{"n_layer": 17, "d_model": 320, "n_experts": 64, "experts_per_token": 4, "d_expert": 32, "d_shared_expert": 64, "activation": "swiglu", "moe_layers": [0, 1, 2, 3, 4, 5, 6, 7, 8, 9, 10, 11, 12, 13, 14, 15, 16], "router_score": "sigmoid", "normalize_top_k": true, "routed_scale": 2.5, "balance_loss": 0.00258, "balance_bias": false, "init_std_router": 0.0296, "lr_router": 0.000908, "n_head": 10, "n_kv_head": 2, "head_dim": 32, "vocab_size": 16384, "norm": "rmsnorm", "norm_place": "pre", "norm_eps": 1e-05, "positions": "learned", "qk_norm": false, "attn_scale": 0.177, "tie_embeddings": false, "parallel_block": false, "extras": ["capped logits"], "init": "normal", "init_std_qkv": 0.0348, "init_std_o": 0.0, "init_std_up": 0.0348, "init_std_down": 0.0, "optimizer": "soap_variant", "lr": 0.00245, "beta1": 0.95, "beta2": 0.95, "weight_decay": 0.23, "lr_head": 0.00494, "grad_clip": 1.0, "warmup_steps": 200, "schedule": "wsd", "decay_fraction": 0.601, "decay_shape": "sqrt", "final_lr_fraction": 0.05, "batch_tokens": 65536, "seq_len": 1024, "doc_mask": true, "train_tokens": 313600000, "steps": 4786, "dataset": "wikipedia_en"}
Below are experts of layer 10 (counted from 0) of a mixture-of-experts language model. Rows are named router (the router's row for the expert) and show model dimensions 256-319. Each number is 500 + 50 x the weight over its row's rms, rounded and kept within 0 to 999. Numbers have three digits each.
After each expert's rows: "comes after" lists some tokens at least twice as common just before its tokens as in all text. This comes from a sample of Wikipedia text that the model never trained on. Tokens count by the router's weight.

# expert 37
router:516546527605440521507465418590522478575456567555520565485519492558510437546544462518613474513487565567485543535467436497454522408498520602402501548560508536630459535556433495534525427504387480
comes after: " the", " of", " The", "'s", ":", "The"

# expert 12
router:477521484544421443501565421471492480491395553509446506484577525502568482501523465538502526431575514565541466579539513475524468467562442462514430576592554483469481482504511679520577413492465582
comes after: ",", " and", " he", " known", " but", " such"

# expert 9
router:496432468546482484419487445529445418527457558588575536564519586521591465499521528552475580502505544538492491604455442485555562382555526455456483524537422547559496502520445511549469468442432538
comes after: ",", " by", ":", " of", " and", "|"

# expert 24
router:519446602535467493470449516508461362504461481440599500574548515515524568465525477508581570521470582494538521539562555488429538444491485544467491527496450480530411486495447510578396408439399461
comes after: "\n", "|", ".", " also", "History", " career"

# expert 43
router:453543472482402543531539428428483557544484577477454472457476519468581511541543478531535494545572555538482521515571413488520614522530510499548457611526463468466435465551468502468478468459508430
comes after: "-", "\n", ":", "|", " •", " /"

# expert 63
router:533480572463400478497463448479478531581430486465431494555550521562488454536466526494534460514549479547452473590477500480559482614480454463517551541531496405606471517502490460555533504557442564
comes after: " the", " The", " a", "The", "'s", " his"

# expert 16
router:497541571550468484464474466448511461482467521514504506536556494506549494542588461508490499511443520481451572666442576537570539495549604387318515565557495535467516453586504485474449412595464578
comes after: " the", " a", " The", "'s", " his", "The"

# expert 35
router:610412521467469486469500442503485379515442543544466474575524552522505485534550444534532580496491506621518490477482457515466486554526461464464551594541518496567425441499466452505558430517500578
comes after: " of", " in", " to", " at", " for", " with"

# expert 33
router:527444492476446535486537468499514458480449601456490520403531455556471494528472517504495612506552503505502410464497450479569545475550479446521438527548476557542492516480566471505550488498487494
comes after: "\n", ".", " |", ")", "==", " ="

# expert 36
router:541459505468485481477538472549524429520381567565528482478597512549465419502499437533447546516501557513450444483528555434552572518510486340476506447495490556574559476506566490520576531593534523
comes after: ".", " |", "\n", "==", ")", " =="

# expert 59
router:515534522604517463440482438454426533513571601520564493342559503551480527621583539527479569531512480497507475460548536479497507623536566472399488527464560539592506559428521578543436460461548487
comes after: " ", " 0", ")", "%", "1", " 1"

# expert 5
router:491516499527463488426509498510471320444453592535480569524529543543479467549513489548567461512523414564470446624516505495539507522523449488417439560531455514481492512535491491594500498446494526
comes after: ".", ",", " that", " and", " where", " when"

# expert 28
router:509434517552472434513527476486516450511489474577519592539508464496450388523619510497524503505455528509495493525486510443478531572537575535392466497452452428576465500565523534537580553432383589
comes after: " the", " a", " and", " of", " \"", "=="

# expert 51
router:471489496475451369511475501505555486519491504439440527562387552488520489516508532550402555509567475533401590547485523465458534556528491389443460497523482532505467483508584654521535372468401592
comes after: "–", " (", "|", ".", ",", " in"

# expert 18
router:519529515588550459381456454514504431542503496497434494482502482508578539547598550600572560531442549505450519488508402507465515463495554529442499489550428509643502482552569529523428459421459560
comes after: ",", " in", " the", " of", " New", " United"

# expert 40
router:463533500553511427458461482524565488519500582466432514530494528448515541539633544505566541627636430496460501423516532427474495521454458426448540518444521535449459545590486437509484439485472450
comes after: "-", ":", "′", "|", "–", "°"

# expert 55
router:581546494527454415499412520503561507535466502521515509510535568594468457523538472468568464427489458504481530528469563525448504460493461528498493566516405567536439516484526513498528438494489527
comes after: " the", " a", "'s", "-", "–", "’"

# expert 25
router:527469489562457509507510506536507379459426538545476510489669514466581430565568536544608544517520463495488497553525493456462487452483432536456480601533517433529462458537525529534550350571440546
comes after: "\n", " of", " in", " to", " for", " at"

# expert 56
router:536386466509529529463544523457494544518460517495507509476664506443428447545550514450616572603494460503404455514531444509500535526571448470442554439520526495496474434478612616522420484436442520
comes after: " ", " 0", " 1", ")", " 2", " 3"

# expert 17
router:613552501469490458453500502493437361528485543582516443572558412519563514464527453553485497621491503523469525580510566433435517470498554503420504558504455544512454441519488547602471540540454550
comes after: " |", ";", " 1", " (", " ", "|"

# expert 10
router:546492434517511457409483514536474468570506558506511518516564493524524481492488451431494481554502510528432440526525542471533562513552460402476481601480536551626486517529556492533532431484419484
comes after: " is", " as", " in", " with", " was", " of"

# expert 21
router:477434440494433411450458508505512597557444524534522542511551520494493517547473525485558535511530600530480486579495523467476515525556608429517451573508419497562566444508431494525425475465459481
comes after: " a", " an", " his", "'s", " and", " her"

# expert 14
router:528580475444565457429453465484401442514487561499408567485518514473603483470524499519447473505531509503528467473554517411585519495497549459472525534490431457546513517492585600509529387557473508
comes after: " |", ";", "|", ".", ":", "N"

# expert 29
router:433463539522513478441571455447474569464543551436452600479515508521506513548501464552574541525517507591520529491462479424476542454531563384480401563520547634545466537528533467551428429548496413
comes after: " |", "\n", ")", ".", ";", "|---|---|---|---|---|"

# expert 57
router:514432557532542448497602434517430370451571419570526508529564498464518470537533557485512424497499512519509555568527433425461492521538394404465493507543498583553532515575531479450508499478462543
comes after: "\n", " 1", " 2", " 6", " 0", " 3"

# expert 58
router:602582418485509429499514546394471460488476468524437481536538522424531504496515389525513518592520478544377568575553474493436483470507445507466484586521500449494448515509519606514483488435539597
comes after: " |", ";", " (", " 2", " 1", " –"

# expert 44
router:528512551566427499507501488462577519600416510506557589524565482525579524521492460564505499515530461528544463399533491459475531538564458464450533576541504519516476476511520624521506511558542472
comes after: " was", " to", " he", " is", " were", " it"

# expert 41
router:460553485528521506494513403589523417514544495504527530463494525574539468539553445454504555500522497502407455493533484463495463538513537392481423508537497550495526503530505649536481580430513496
comes after: " (", " |", ".", "°", " +", "2"

# expert 46
router:474379504493419459495493470485574506482449585537441565529519517448524457541458530568505521515430463496468396554601462467462523543482527514460497543585485469543451468576505533514568478476372478
comes after: "\n", "|", "\n ", " ", " Born", " 5"

# expert 8
router:558436479444462435429479470456431493543475507498424464511578487506449544516527499478512542573626481532456419477503528504499512602572446470415505520495485500481504598499540557506562512415503580
comes after: " to", " in", " and", " for", " a", " with"

# expert 19
router:507414483576509446430459503522580486526410461539458537480518524493548508573519500594498481528440483537438497543519484456406540581564543447495488521468493475578493515556593480518437459475413527
comes after: " |", " in", " the", "|", ",", " ("

# expert 2
router:514508523478523433430513432570507536575488504499489598512545510593558482537552495565630561575532452513356475520487528550548494506469466453499510529451494573539522498513581576482514554422453546
comes after: " of", " to", " for", " and", " a", " with"

# expert 7
router:551463554493450554442498477501486470476509624537550524526545557508467455468592449570509734622457583555446536537493500505581487524506541474437481457517476478503443512569505556565512494581508521
comes after: " \"", "-", " (", " to", "===", " by"

# expert 61
router:541547438561472465426541510538557518601438464512543508455558485538491515520533513504479496472549514588430420508559450462419545574516565437522499466513488550503561534510561635522488497515437490
comes after: ".", "–", "6", "4", "8", "5"